From a checkpoint of a small mixture-of-experts model trained on Wikipedia.
Size: 11 layers, 70.9M parameters.
Below are experts of layer 7 (counted from 0) of a mixture-of-experts language model. Rows are named router (the router's row for the expert), down (a neuron's output weights, with its number) and show model dimensions 0-255. Each number is 128 + 32 x the weight over its row's rms, rounded and kept within 0 to 255. Numbers have three digits each.
Before each expert's rows: "comes before" lists some tokens at least twice as common just after its tokens as in all text. This comes from a sample of Wikipedia text that the model never trained on. Tokens count by the router's weight.

# expert 44
comes before: ",", "\n", " States", " and", " City", " School"
router:113141101100133122111100128153091118091107109133133157079110122117121062179101079191132078159156113112105103158124156186071101091087086132115127150136168112151161169127130163141131122109084121098177098109094148140165114087163146060056124135172106157122178140104082166148127163179134091103160143107103184139089104158120124175068158099144105131122117177183043180129120132151098092098160114087113138150181171141142126063172185096158103089164117172162151111143126141129104106110133183111125114160103153111107162116155129075151148137112187162118116164096136100129123179092075087089161137170119124204205129103097146124164127184120181101052184104185144130092108149137076145121111128167127099119062136189128138131146163105134101154146159168089111135134104126151140101145177046
down0:128142122125100136121133112142111081088158109098111155092174133117161122182120152081124091103173088105154072122114122123158108139139080087126141155097115121191089104107160183137023121125129101143129112136153141183111082128154159183109095082122183087143070130156165090119087176148058089170133137110198104105193097139163084105094132159170101158112154107177157078115148091173136152082111143147120122125107134126135073169145126167104082133036086133165157158117154143124076156114126090174151109170142173104116119142125124131091158098143102126119100053092132132132119193155124136133202169159127109082131181158119088113118143115159140089131101102119151172152123107178120115186131093171147141092184111117121173144139102051132138147074145152027086069166109111163144117152150108
down1:196132108115104095095134078062132132113143129095143132123095149096100185145127125088135140199134160140148145082149140156127201118158145179086110050143119098121153084130147148094190151091132115197091107131154189084126088102082108065124170089094134053145125116098159143117117127115134136143133104136225124155138190138194094154207142085130048123192166151078204147145086137162067154135120117143097120114112128097124120171109114136154078130156082136131132100093146158149112133141113125069145132164103110089141113101101080146153104152142165134103132148133181083129060114122121127141117050112127152134113138107183164078111118093103155083101128183064180135099123109116136057141127113102064167133192149113148138108091104140114150144097072119114163126102134136128114085113158153
down2:134133161164167094124139125154104188126082087077106092174158147169119104148122088161154129104169106137113132129143119080107123103129137078087135141165130093126166135103180073058111108082144160136158085179108067130158099133107051144127073115160148102080178116210136136124147127129147137151093150098170126154133135071149133110103134192122147194152180161063152145108175083102117071153132133135149133156130158153035147176150150084177165206091144186141120199129121145115066154152152143129103122119122123077132112155142159117097107113121154115110163113120136110156139200115108156173133157147048178122127116165096128141066109167025143109122115088114119102118169103175101157133154129086097115131105106082158138122121113136109135092102148152065179119165085111082129107084156151
down3:140146153108173083139094118119159086110125191097098169134159151163163198127182111137107118131143079133156123116084138134126124122094143092108127105166117098131113184162128179132125147133126123183171077152143119121111119074093129143093107177104184079168157184142151182129141188136100154145073151123103125137141114164151093180174111079110150164101150119082130152174172073178154116155104129112112116190113123181132044118115112112137034067101165123169120136110153122076156127149127176114133099054136095190141090081156152116104098089069131137188139111107124061174123162142161168108101102158170135093172109122091163156080126109137151148103144158118117135175108153148178159115111095116130178125122133102162158039131082142093151141096124156170087105137128101125123096069203074
down4:131116136167128148096137133167140132160148149086100128168183091101151122140095153138076073192109054122142112084134107129066135053126132132094163091146123149113170142109093064141124114128144102090097177120078104094186146125182134094159112080158148119091122171145156115127161119133090123118125117136149134113138108185145137172132101136122150131147120191151112203090152120127134097099098129107203097087091118114106155116118146131119120077101117155112078143123124162109126108109131139139068121145153123087099077199069118109136163095175206105217106157159083158081143127113117091160132156137147141130143092118105134090197123082082115127117191130130107082116202122061136087105158137187071110165175103175126117115072084104110080157149118146139078118054167117193074162156169108
down5:115109152130121131153188115145138164138125159161120164148197104143138120074106105110103105102125060082158083061185107134180092118097105152090117086072147068085097109073104158083101102109136104166120131166173064132151202156121146084096174139208123211104065111085169135130135117130122122151071127139054123145131133158176106105136089116138133122142175094149143107149148054158189131135132189079145134181150118069128181087152119142088122145115126122173083126135080088139147137098173034084098120144162094140117130129132150154101152120204136130099091146113119179114082148150144153151114133140168145112169123131049124135115123102146107148140104114171127128149077153179040147120091192120115130130113182134128134137125093123084130168068130117132142101157144142161131136132114168
down6:107096094162134129136086134196138131125079152070089148094110078121119096152035206123187133129104168134103117121111129111133144147119171161084126180163176164123158122140126148146134138093159171107141072131082153109079091168097113122115094091120097116168158085141112179134140162142103176147128083113132151132140161097190146149130129114138122130046151126118137089195146088133121086168145130120149126095126182126167098174137115146165107119094069146110092094132082158080092167161128103132115185163160101119154151115174111147139097132137121164134124095146190123178141102084109150160154200137157116168173160095192139105061068146127126127129132122156137093061141101177112103097093104107150168161118165124146066154152122072154080110089144194123131117054077058161162198147115146
down7:068111117078192151103104146134118050117131169127150115124092091106131162119103114088132127129119095141106081146102140146121092148154154088180070142131158115139147172129168122120140165132133142192095126134160043121154122133136089157085161166104189138114152131180210096117112075158089110135106176143155057094126063134091135125104100155110112134094167132162121165149081095082122098189136112142103170057188099137151164142147150108113045133122090112105122118122196067141158090152142086111147138182092155124105172115076110179097081169084120103114183138123140143136145164163078120183088095116134125169113139130110181123090103125108115103092105140124097155117152151146086137112098083136152126104152175078104163168155105140077122114102091106085129177084059177168104164159195105

# expert 55
comes before: " of", ",", " and", "'s", "\n", " for"
router:115093181064104121088108062146163132159091175153118110147109154091158096159149089119178140136139152157066165125111080174133149155146110063113078139143127118143084105102179163106124122099047097120134132160143144164133088122199133152106185110091101122150114143157115131060159081183153091126148063079101124141086147095160134195145130134137093155151091161107104173101110117085130166073093127159118124133157162129085146117103165091121112104132092150148143075188157165138117118115154107166208106147124171139110145130141068143137169154123099167075146155117142100115098068136144114165099124090087128113114159139156108074108173173143138156173117178163211092098148105133125162141162086143129084104106133176208144105140137112130100090157083095145072164170139175068125107122101055
down1:135088138161102130154163097081164086119224099138196127159133106165184106059173120132072135117110123139141136146145167174113086095149135085150195166089128078103138105111173130105135130105152085178126115141087197055138121121114103102190155192119151159085173149131110146051109112105083062104139128108129089094168116159124151160159129127098094107143147109155104124137184120143110162150165119132136120095151127084140152125127079139114135134163161052159142147135119095106085146125132159169154096104079123158104110117202092135102126161132155115175160107086139163132125102100104078159099116164134166066096063112122123165113125101102114124151104159090111152100150082135147141167229133143079138197139104206186096129112094106140107147170143113133122174176091071120095087136094135
down2:155110116113130138186143126119170190118158164130144089115054156142136103111081101126121133132102149122139162093103087162189137126120154114126195107088128189183113189142171098091125225144118122117208084146125100152133143097162138139114123145144131151108071128188119164111149175192127228139155151136122103109172130122131135095150099169136179141108177139159117133148145151141112148158113152148115114051170112178090145166119111167178122099099129092123118124175119106133137059118158171087122092187205167162098167090134194129158195133158175128147117117132102152135125097081091158119153161109194190172085100097190160111143085125127129104061145167132140160100171114075148144112088160106123120123096136137138158177167145119122126099160082132155101137126147176162072144165159111
down3:061135111135114115122097137153151127145140131117112125186086167074053108140113091162114165117182144225096161113113128136109097126147125113153114115157135104116184109111159131135200131136134116131108145170070147090132069122129088076034097171112103090134114067120158094152119133165140145100103176100091130139106120183102131094106112133110130137142093169110088150135083070191190114193098086129151095096144158090111109123138106134135137120097112184106161136134138056128082141221151099094125144208147144138234129081094112163111110191110094145146104117131184072173139084073140145109103167125095091205094102174132175168135128126194171097138113128124130170089151111180092147154146110120152103096107131159124127100140116146165133129166128162147116145140110119096111090106092147
down4:075140125160085094143161136121177205176132135143115166159118114117153150163161153172178109088175127088150113104159078114169168096086115131184086120138090149109144134155132050109160153115147061079094112169124189138152106175132087129068146137107112080148069094082141161101110140118105166151169120123124113154097145058147163100123114148135138205148110127133133143226109173149156139150172157184133144092124143121113090111126098150145083093108079115139129097152122116134147108139119057120053136066136157094157087113126137133131074147104113118161097175142211117077096109151157150135113126095163142084153149176099159097162134130146131111162167118107106115072141124201136182103142080083103220135134133093129177130138144098107091202137166118125135133138102130120198150161090115
down5:134149156134156125138113120109072153133095074140152108150121119071191109148110070122134111110182115155146047086151177121070147078172105102120126157140154160120123172169218101129123071165139162113100174109141170127120104059132106099079126168158189158055147108144110090141107082153096163197094134101156087151102136096114110161158142110171103095112064056102160111104099093150081155163191170152111123124121184103077094145127093162112206153099152096116150173135108115084164145167095140108095109138170078152160148184093096131140101135078110126170088146158168159140164157160086088074156110141101100090149143104120144192098129150141107153128102088123085123109139129119137099125113084087186075162165149153097091128121119133093111119125136088116189106078104114147149182111123124
down6:094087146128130082089174107110142161170137203110149102143140162158147110136138165189117101166107114131082188123068125193193144123123135075154108135089136189120093132131107095107120187138094150220112114102132103150152110114150149119177080193172135141162110125178118157152137145125174125165143104157114086094143147150090134139119103171133162169171181189163105124183147128056114185102148129111072124127132116132125143124115152157173096156108132150135142134174147098167112098104097090149140122173147116102098098081145104156129167129193106077193114074140115120121152110174172176134081170140093123170178095192140152140151136207140122086086154123143119197127111148105090156096070133102113072094100115073165100117116148116095176157208142123141117090116128093096139114081094079
down7:144139120089082107130193151142144078122160139141172134157123070117120111184112106027139109114113111105144124107105186129092120123098101165175159119148137126125150172167129173077118119189115121137105109181139119106208133124160171154121115117177166131165139150148148128157142148109147144138120157189173058119113130111111085143122200127101130120093185163120122155109111175173117117170082138068096075136119098155177115148195098143144109135133083093152067126161143165096126157136147067137111140116141051138057101120164171142127100110169150124203110122156169105156148132155122112106115106138062086138110142118093114097138104109026107124112176119117073116112092108135189110215155114124081202141138097137055188114174129123078097126092165148161094118146129124154166139107132128
down8:086141204114202072121098147139153144092124146140128147131111102130100110092138043093113165120090111155121152148136117140162148105121148161142101110169141122050100131152104132088173118121134122089090080131132147085163095124059069171041166124104049154093125119074103094135162117126127130096054116088136144127136145140196125147130126135087138173191137135135037156136115144135198089162101130168132103125163085190149133132105123203131121141066090098181126125101143131147082121075118160129178092108128114100145108204159118126150157140122116143139138131134065158134143089133088141148101089116124199125115165168124084160129130178091133135142107187110150094120187164144122157105125105138151158132092150151076124122122131169054107131141143187076151101073058117097130133153078146

# expert 40
comes before: ",", " (", " and", "'", " of", "."
router:075095153127182103136127140103083094139148102119132124127143061155160145128148109124113076086081125106164205119135179084108133104128113115149119150122158134139108119186108128129161140155127147151096126123106146064151092070124140106098138222159084175112135129059133130115164187116180056149132115118067127135127150126126150106131134129141084170153124128081151171151180130132102097128093095166105084148128114087084066125123092140109162106119149123107082174087119143137129062079164136147097153112178060083176089137136129107163138141125142145178149166144084107104161098183107136159139158130142124123060157137106202122070061132158055091136088162155124092151079151139163141161178130161178053181145174127110090096179113115181083157170114122163171170136111112085126167170157154
down1:096098162169077137172098107126136162109172146121161141099109103137184147133157215148074130137113096150122151144157133131128081070125098159106119121153125151144092167233104142160155131171147094168166094131115135114123115191144141179144108114088118094085126116103149142113118154062071126107115089126142139089106107098119016040106143094091094105120123175138106156138096128165130149123065174169112101119067089189122118112140137070153140114103145119125151182105119088076159113132085159128115135147164081196092079135128124082095123079135144164167110100090110122136089140189152132133171131094148091134124071114133140138128180131171170108189178134079157128146073157112072161115123119102109118151079111109105137145119142130126133189146138139058136147087126141069067108126126051
down2:181173078137133078088112189112094136083109121178053095119151113091097159131178140137121134105127145110141197159150133084121133122112133125142112124100137145111140138119170106116128086170190110137107188147112152158119147060085125090127144152088180092112114172058159151145131117133140159089105167171143120186162148139147140176126111124099167183158048157143158127143113183124134085201112138139084107113177147166158135155156114141139189081129167157131080166098082083149191149151127110171128182136136110089157143137135131125139107078101108186088121115175162126105085173197087127110152140147098148135135109142167101136164098172090117165091120095070140155183129136155154136125092087104197122134124154133144100143135149166179080154155158233153171178078083142177128115171139103
down3:118169116079131112162097151127125123136089122190117141157104085131105134174113160079110115116131131109198142176080138167136113105064155090186091095105115166150146144119121106135103130094149176139137156100084153152071151155185166129141154073167124120125137113169113168073080168113136127102122133090114206081164189164080112122144119094133171081065156173119131123141141137173156154107109118119145113204104163079128098188174160150160138096131133097106074181143060178134169090147162103094124138117112192124108193142140146087141118121162162050123140102133133168128156128108093173123139130138103124134147119102103112178074116114195146110123149176113113167147119050105120177121106125146095116087065151138147135100120100058115110142142149100026085123125154111088068123129061105
down4:102146116135130171112164093165063119099149093122092162154096071130139143146052166196123044077120101133159128162125106123194102099110115185103102112103147172166127122138136155163140103096147124112117126113120135130089133154203114128121167123158144138142125091171099126077137091183105136097123105125147155161137097050138073162107089094134109131174122118069175155159143166160111112104127083148126161112120170098201161122156134183150198160137155115150111166080153138114117207131120134156142156164117133137070157095174176113124139156112115157142138139162142160060148123149115107147174103125081155200083132138109131114098118101093160135104101149139154063140072089115121025092098133180184138150110153143130087103134083114075172134076148083124102114068158110152150151123171054
down5:222109153087131115072089158159119153093208090104154077112146106167095134078117157134152129155128215103040083166074121096145161124061124110110133126125149136103130095104136170126092139040125106110083097118136129148121061141153067090081165126173196151123157103118127104103154121095166102124140131116153120127141155106116110159133124143149101161144083210076139107156104103102137164167223111146079174136112112120089147170183153145146088149184127193108116165140142130146116123131113158083156164145183134116142158100101135084137075117160110094141119082161114133156165103133196082080155144103160164161154108149125140116135094128120124142174093145138183126106088130129136137145150090079137077150122066139104173152104154100148123102133148164157153149109128132104134135098221078
down6:109081130120151131156127164162186143153116182141079093113137106166114117097132092123169108133157169169091087142116134151153085170091135106139087107140138115095131169146167140137107099141109179088120090097080163080104178061126102164168114057086140076119070124191131148126142079175148175134071136153145099154167101176105070116170105087114123153150150111140073061145145166149189102085056128152125161142110144127135109068107206159141188108120096143142125099164108150087178062142158093095094077142134106113154140177150159080145154120124149152192151130131106141073152101146148124118151097058115132134156159123162152130170154128130091121156183147058148119106136142079104124148093091109110154087071149142112156128187085123093069118063144108097151162187149156088091110116106136
down7:181162151133168125170148102116089114163122139125107098123076143186190136073189086103140143115080130202198133099151113150153119128132168112171068072160126130099139126129115130076090107138110094131139108106108085086054115159175090142139108088099166176167182141107113108109128115139172138087131094131065069097149168130066127065138093201127144158139112129154128121105121112126123099146126102084179103110125134097124183105094114129122171155168118172166052106179118143099110146157136074185094169141091192153115087071110156089135090097174123152179135163182098139122160095104128130131103164083168154130142130135156115136095140087129046139175184121115132157133124146114220107133143141138124136092100115082112133108160118147187151160106148107151081108149098208087144153127129082
down8:176172158133215180142070122083131139133093119156105148064145114143087146102091090078145151109164147120134138122142102094106162100109136106077163055111164117163089136106123146146148128106140116070085133115188129050107150144108087129098109060115159149089148132098107117111158111125114118123212066095111117177126111153135106153164091105124132104091162152093153171114169097095135099128141100142184172130075104157156181120159170109099103081167097163082115109122134150086136151124094106197154056167124080067194082152168138131140139083129094108169099116106163175131105137114125115121096180165146141127151118106164129133121135123150105151136099100162169121112135108142091170173122073129116113138107077115111070153150093132106037067110116136096178164160194107120189132124197083